python train.py --num_hidden_layers=20 --n_experts=80 --hidden_act="geglu" --norm_eps=1e-06 --learning_rate=0.00262 --beta2=0.99 --max_seq_len=256 --max_steps=3449
Below are experts of layer 2 (counted from 0) of a mixture-of-experts language model. Rows are named router (the router's row for the expert), gate (a neuron's input weights, with its number), up (a neuron's input weights, with its number), down (a neuron's output weights, with its number) and show model dimensions 0-191. Each number is 128 + 24 x the weight over its row's rms, rounded and kept within 0 to 255.
Before each expert's rows: "comes before" lists some tokens at least twice as common just after its tokens as in all text. This comes from a sample of Wikipedia text that the model never trained on. Tokens count by the router's weight.

# expert 72
comes before: " |", "–", ";", " |\n", ")", " /"
router [144 116 111 127 113 128 138 120 129 118 110 128 128 103 162 143 137 143 130 146 140 137 132 117 113 107 107 168  65 104 109 122 160 105 148 109 111 119 131 106 151 172  71 171 141 141  96  84 137 126 135 106  76  95 149 140 103 113 182 100 169 164  89 112 141  55 116 114 106 146 131  86 117 165  96 108 123 105  93 114 108 152 116  86 132 116 125 107 104  99 109 141 113 129 131 131 130 103 110 104 139 133 156 148 176 152 166 139 147 140 144 134 158 158 124 120  98 132 103 105 115 124 114 152 115 135 194 137 137  83 161 156 128 130  88  93 116 157  98 167  97 110 157 120 131  93 101 131 140 150 132 119  81 129 160 121  97 111 118 130  98 132 128 166  92 126 130 125  99 123 139 128 126 149 132 121 130 126  98 132 118 110 111 135 126 110 147 143  79  74 143 107]
gate0 [159 116 126 116 140 133 109 158  97 139 149 149 157 182  76  89 161  86 153 132 165 107 115 159 110 110 127 115 135 167 120 138 135 122 125 133 122 123 154 146 174 102  81 154 143 149 127 105 128 134 148 143 131 113 107 142 152  92 148 164 130 112 165 148 168  97 126 154 148 134 151 124 155 116 123 111 143 161  97 113 131 131 125 152 118 149 129 142  80 152 134  82 112 143 149 147 121 111 125  82 134 156 186 115 124 122  99 145 148 149 135  94 161  91 127 124 114 172 140 143  90 161 127 101 151 125 127 146 137 153 143  84 123 104 122  94 157 143 103 164 108 112  89 140 112 145 129 135 105 107 112 152 115 113 115 110 106 116  82 127 156 156 129 133  89  94 120 141 153 136  97 129 115 176  88 136 117 137 121 153  94 126  90 172 113  81 150 133 111  88  81 120]
up0 [131 104 143 135  89 101 131 125 106 129 130  90 138 124 131 163  94 118 110 135 145 145 114 137  90 113 110 152 153 126  93  95 146 123 109 140 120 154 170 144 129 102 132 146  87  77  96 170 158 135 126 137 121 142 133 161 137 152 133 119 121 148 142 114 117 119 131 114 148 113  94 111  93 152 129 148 113 115 146 129 118 136 168 109 119 110 138 124 161 104 143 132 119 146 111 161 106  55 111 139 105 148 113  97 148 143 147 144 131 140 128 190  96 151 150 117 135 108 128  92 178 149 133 166 153 122 110  63 152 125 164 117 140 157 145 123 140 146 122  99 143 160 119 142 182 163 135 131  95 105 130 162 101 147 163 165 138  83 123 108 128  92 130 138 179 140 138  82 100 114 195 142 102 136 136  62 101 112 129  97 123 113 145 118 153 125 122 144 134  93 112 129]
down0 [118 106  89 113 118 149 111 156  91 111 117 144 118 143 116 145 159 159  95 150 117 120  97 122 145 112 136 154 178 132 119 161  78  95 113 151 156 176 121 110 122 153  92 125 151 127 133 127  85  80 113 145 102 131 130 125 165 151 160 110 170  94 102 135  91 146 149 129 124  84 163 165 121 141 145 132 126 146 108 118  79 178 117 135 170  87 108 163  89 120 105 145 136 167 140 133 137 118 107 155 118  92 131 116 137 145 123 102 106 126 117  81 164 135  67 109 107 136 129 130 133 133 111 151 120 143 131 134 138 132  91 133 165 105 115 122 124 141  92 106 132  83 108  97  98 116  85 149 131 163  82 138 112 150 109 126 136 153 150 130 143 152 173 130 127 151 125 132 118 166 146  94 135 122 104 149 121 128  74 131 122 151 169 118 119 122 106 154 128  75 105 131]

# expert 31
comes before: "20", "19", "1", "2", "0", "18"
router [103  89 123 156  90 137 103 106 137 154 115 148 162  96 179 122 138 146  80 105 143 116 156 137 152  85 134 124  94 111 145 121 112  63 158 129 125 131 113 118 151 127  95 126 116 144 104 119  78 115 106 140 120 100 181 160 147 117 159 141 112 190 102 109 113  90 154 103 129  93 162 107 126 156 126  87  90 147 138 133 145 115 148  88 118  96 132 110 102 102 105 120 126 131 115 143  92 135 181 120 138 125 125 148 135 143 155 118  99 100 129 100 156 146 120 111 131 155 145 142 111  84 123 147 143 124 132  62 157  95 147 137 145 141 111  95 125 156 111 136  89 109 150 127 141 123 115 120 117  92 101 117 132 119 169 111 120 125 116 127 133 134 151 133 131 108 147 108 128 139 128 111 105 113  99 137 118 192 139 117  74 154  92 158 125 124 190 157 125 103 148 123]
gate0 [109 113 137  90 109 130 147 128 175 137 135 123 112 115 118 129 110 128 102 112 130 144 151 148 102 139 119 155 112 132 147 180 106 144 121 130 152 142 134 116 166 169 131 121 127 101 116 135 140 187 167  92  97 191  92 137 126  88 144 124 146 131 121  93 119 109 132 155 115  99 143 120 149 143  68 116 152 109  98 138 139 131 176 118 128 130 107 114 103  95 130  98 120  73  99 137 106 107 128 108 130 123 105 152 140 121 121 108 123 104 155 139  99 106 160 148  88 119 172 129  90  97 156 142 101 132 214  84 129 149 156 120 107 176 119  91 143 100 108 173 149 118 154 172 102 108 133 103 139  96 134 120 101 117 160 103 175 141 119 155 137 148 131 149  92  90 127 122 144 132 142 101 147 129 140 124 128 135 162 148 154 128 139 140 110 119 126 164 134 134 155  99]
up0 [133 159 107 151 128 140 132 129  68 113 123 132 147 142 132 167 149 179 101 121 151 110  89 125 156 133 144  90  97 120 144 117 129 118  96 130 124 112 111 145 114  70  74 139 161 103 106 143 178 120  91 138 184  81 125 101 126 145 114 117 117 151 118 150 133 107 154 133 118 125 150 134 108  88 194 137 115 165 118 151  98 162 104 163 161 122 113 127 129 106 147 135 126 136 144 151 106 149 114 117 120 127 117 156  87 107 111 148 142 156  91 131 157 135 142 114 178 104 168 147 144 142 126 103 134 144 122 127 130 135 139 128 130 108 166 111 136 151 137  92 118 178 120  65 118 130  80 147 118 203 120  78 133 127 132 135 106 154 145 124 101 106 131 126 178 150 126 135 122 123 165 121 105  98 100 125 149 140 129 100 104 125 121 130 108 120 104 102 161 148 110 142]
down0 [121 117  89 119 153 169 146 104 108 127  98 128  96 169 118 147 138 142 127  85 169 107 120 167 176  90 168 126 151  84 115 117 117  98 117 147 174 100 157 164 121 106 134 130 163 136 102 121 127 113 105 144 135  80 122  81 148 114 179 114 119 121 131 169 102  91 148 157 138 159 142 134 103  66 139 118 101 122 140 157 150 174 132 141 153 134 142 125 149 129  98 107 141 122 190 112 127 135  88 147 149 141 155 146 135 113 123 137 148 139 194 121 150 143 144 132 112 148 134 112 141 156 110 115 133 138 167 163 105 114 114 111 124 133 134 139 135 143 131 124 108 130 111 145 122 123 125 119 131 150 119 112 105 151 127 141 102 135 125 126 118  97 127 141 179 187 141 160 129  93 143 112 142 107 106 104 155 188  97 118 106 114 127 151 159 116 162 115  93 130  83 167]

# expert 21
comes before: "==", "===", "The", "In", "19", " The"
router [147 102 129 141  97 146  70 109 131 115 105 123 128  93 155 109 132 100  86 112 141 109 106  95 135 110 139  98 109  98 113 151 119  72 139 148 119 167 108 114 117 114 132 162 117 132 108 135 109 120 107 147 199 128 179 136 140  83 137 104  84 131 103 120  64 112 132 104 148 120 160 111 152 119 127 103 141 124 115 127 111  94 138  92 106 110  97 117  76  95 111 114  81 130 118 126 118 163 133 145 126 140 105 156 119 146 126 127 136 135 101 157 142 155 115 105 149 125 154 139 121 109 112 163 145 119 152 141 148  80 125 129 127 128 129 106 120 172 105 130 110 111 137 154 124 122  82 100 140 141  83 129  99 121 148 142 132 115 173 110 150 133 142 107 116 121 135 131 176 133 123 104 127  83 152 154 118 161 154 167  70  87 113 143  94  89 184 138 132 135 107  99]
gate0 [153 118 117  95 121 129 128 147 117 148 110 163 108 145  97 172 107  89 114 144 116 129 185 138 125 125 117 115 147 110 123 163 125 136 129 115 125 162 147 118 114 119 117  81 114 160 163 135 119 135  94 111 114 131 147 113 112 114 126 113 100 111 176 142  85 162 111 147 148 167 184 114 127 107 134 114 136  97 106 166 133 105 135 148 112 130 124  68 129 128 159 105 117 106 136 144 110 117 156  87 133 156 123  77 141 144 129  99 116 167 112 117 183 124 133 131 136 114 164  88 126 142 152 133 106 138 142 151 144 118 150 163 120 116 118  91 110 105 168 166  93 146 121 143 152 145 106 126 144 171  99 113 118 122 106 179 110 113 154 137 170 129 174 159 154 165  73 164 131 149 128 134 124 107 103 117 134 108 119  91  94 126 147 106  92 135 115 117  74 125 178 106]
up0 [ 93 132 130 134 169  80 139 118 176 138 119 109 160 149 198 131  90 122 141 127 112 155 163 186 120 132 124 119 118 109 117 138 113  91 110 109 130 156 132 167 113 147 133 142 150 128 134 145 157 113 126 107 110 125 105 161 101  96 127 140 150 132  68 125 107 125 122  77 125 140 117 123 141  91 124 101 131 101 166 155 158  91  97 136  93 122 119 148 114  97 146 148 147 147 186 132 142 133 103 148 100 142 121 138 119 134 137 121 151 105 117 158 149 143  97 116 134 101 145 119 129 129 146 138 145 178 118 123 140 138 127  95  89 141 125 146 119 124  69  99  77 123 146 136 120 113 143 128 128 150 120 120 156 214 162 125 165 102 114 127  73 119 129 125  95  99 106 102 102 151 105 109 136 126 132 133 126 118 158 148 139 126 102 126  90 144 107 135 140 157 191 145]
down0 [165 121 115  88 169  80 116  97  81 184 187 118 124 106 149 108  97 139 113 126 135 106 116 145 132 121 131 145  75 164 126 133 167 112 139 139 119 125 144 115 129 157 116 130  80 119 110 166 137 130  99 167 137 127 137 153  98 110 121 107 136 130 152 120 115 163  90 109 134 103 174 120 149 120  95 122 171 124 134 151 136 150  97 133 152 147 108  97 139 115 149 146 151 109 111 114 148 117 128 102 119 151 137 110  99 118 124 181 123 157 124 132 169 117 112 114 188 123 132 164 158 187 138 141  85 104 125 145 163 146  99 123 149 158 147 108 123 133 131 148 129 149 105 127 132 153 177 155 131 123 127  82  95 158 151  97 136  88  91 148 100 115 141 160 167 127 137 104 163 125 115 121 118 128  98 118 154 125 148 139  93 102 120 120 110 101  81 119 125 115 171 124]

# expert 77
comes before: "-", "=", "==", "20", "19", "The"
router [142  96 163 150  95 118  99 110 142 145 119 116 134 120  83 129 135 131 114  97 151 143 144 127 145  94 130 119  48  86 139 101 128 115 140 153  88 119  89 110 119 129  88 141 157 142 124 115 103 122 133 145 106 120 137 168 134 151 162 107 140 183 147 116 170  93 135  90 111 111 100 126 102 169 111 145 104 157 125 120 112 103 123 103 138 140 113 127  97 112  63 166 151 123 152 161 122 151 139 135 111 162 114 158 109 106 156 112 146 119 118 143  97 146 120 126 139 142 101 157  98 114 175 158 122 141 116  88 120 125 162 135 175 178 111 110 116 146 106  96 106 112 155 149 124  61 118 144 119  86 121 155 124 115 137 144 100 126 122  98 145 134 137 123 149 118 100  84  92 121  96  88 136 111 111  85 128 156 132 131 122 126  97 160 140 116 134 132  87  94 119 137]
gate0 [ 99 122  92 141 160 105  80 124 103 143 132 136 131 122 107 177 198 105 132 150 104 108 148  92 129 122 111 114 101 119 114 153 157 128  78 166 103 128 139 123 154 141 126 143 149 146 133 123  97  84 150 143 129 123 158 111 140 156 125 122 105 151 130 118  79 133 157 156 113 126 129 144 143  72 134 159 133 124 105 130 107 115 168 164 130 127 104 111 108 125 128 168 101 127 166 104 131 166 103 126 135  99 120 170 148 102 100 160 150 150 152 115 137 151 113 120 126  90 139  99 140  70 182  85 117 136 116 103 147 167 140 117 134 106 169 113 141 116 121 103 133 150 138 145 133 142 189 116 111 141  96 146 133 132 120 131 123  99 121 139 134 143 167 168 170 112 152 138 142  89 116 108 155 123 102 122 151 143 136  98 130  98 155  82  99 100 146 134 158 114 120  74]
up0 [171 134 142 114 107 125 130 114 141 113 130 129  96 103 119 101  83 190 164 100  92 168 151 108 146  95 156 148 126 142 137 140 115 135 169 118 116 105 163 131 178 115 122 139 132 158 114  86 148 109 118 139 126  94 154 127 152 109 175 139 118 124 120 141 117 112 114 109 135  98 147 123 104 174 103 167 141 124 118 108 145 114 159  89 146 127 128 140 146 123  98 116 134 130 108 158 133 144 173 127  91 112 105 162 122 114 124 142 142 128 110  75 109 128 171  88 114 162 111 131 129 130 133 169  95 153 149  58 162 113 126 136 111 103 151 177 107 109 131 138  88 165 131 104 128 106 127 133 137 143 149 141 125 122 121 190 144 121  96  85 134 145 133 162 103 114 143 112 139 110 170 153 103 121 148  91  88 172 146 121 132 130 100 107  92  93 132 169 108 139 120 142]
down0 [136 143 139 134 130 136 136 128 151 110 146 114 148 145 122 113 159 122 117 125  95 137  99 119 162 148  79 156  87 119 131 118 113 183 109 139 124 137 102 162 138 148  80 129 160 124 157 141  92 143 149 129 112 156 122 126 138 154 108  91 151 141 104 142 159 124  82 120 116 165  80 115 139 131 131 139 152 109 132 128 122  94 123 149 101 113 110 167 128 132 126 171 135  80 165 123  92 136  77 156 134 167 141 103  86 110  77 127 110 127 138 141 134 127  89 162 144 101 125 159 169 108 152 143 156 116 166 105 116 140 130 140 176 109 147 199 166 139 167  90  55 113 144 150 151 166 136 132 114 122 107 121  98 139 123 135  96 103 102 114  93 120 134 144 116  95 100 117 134 152 131 123 145 143 138  92  94  98 100 132 150 146 130 149 108 117  91 129 116 119 101 138]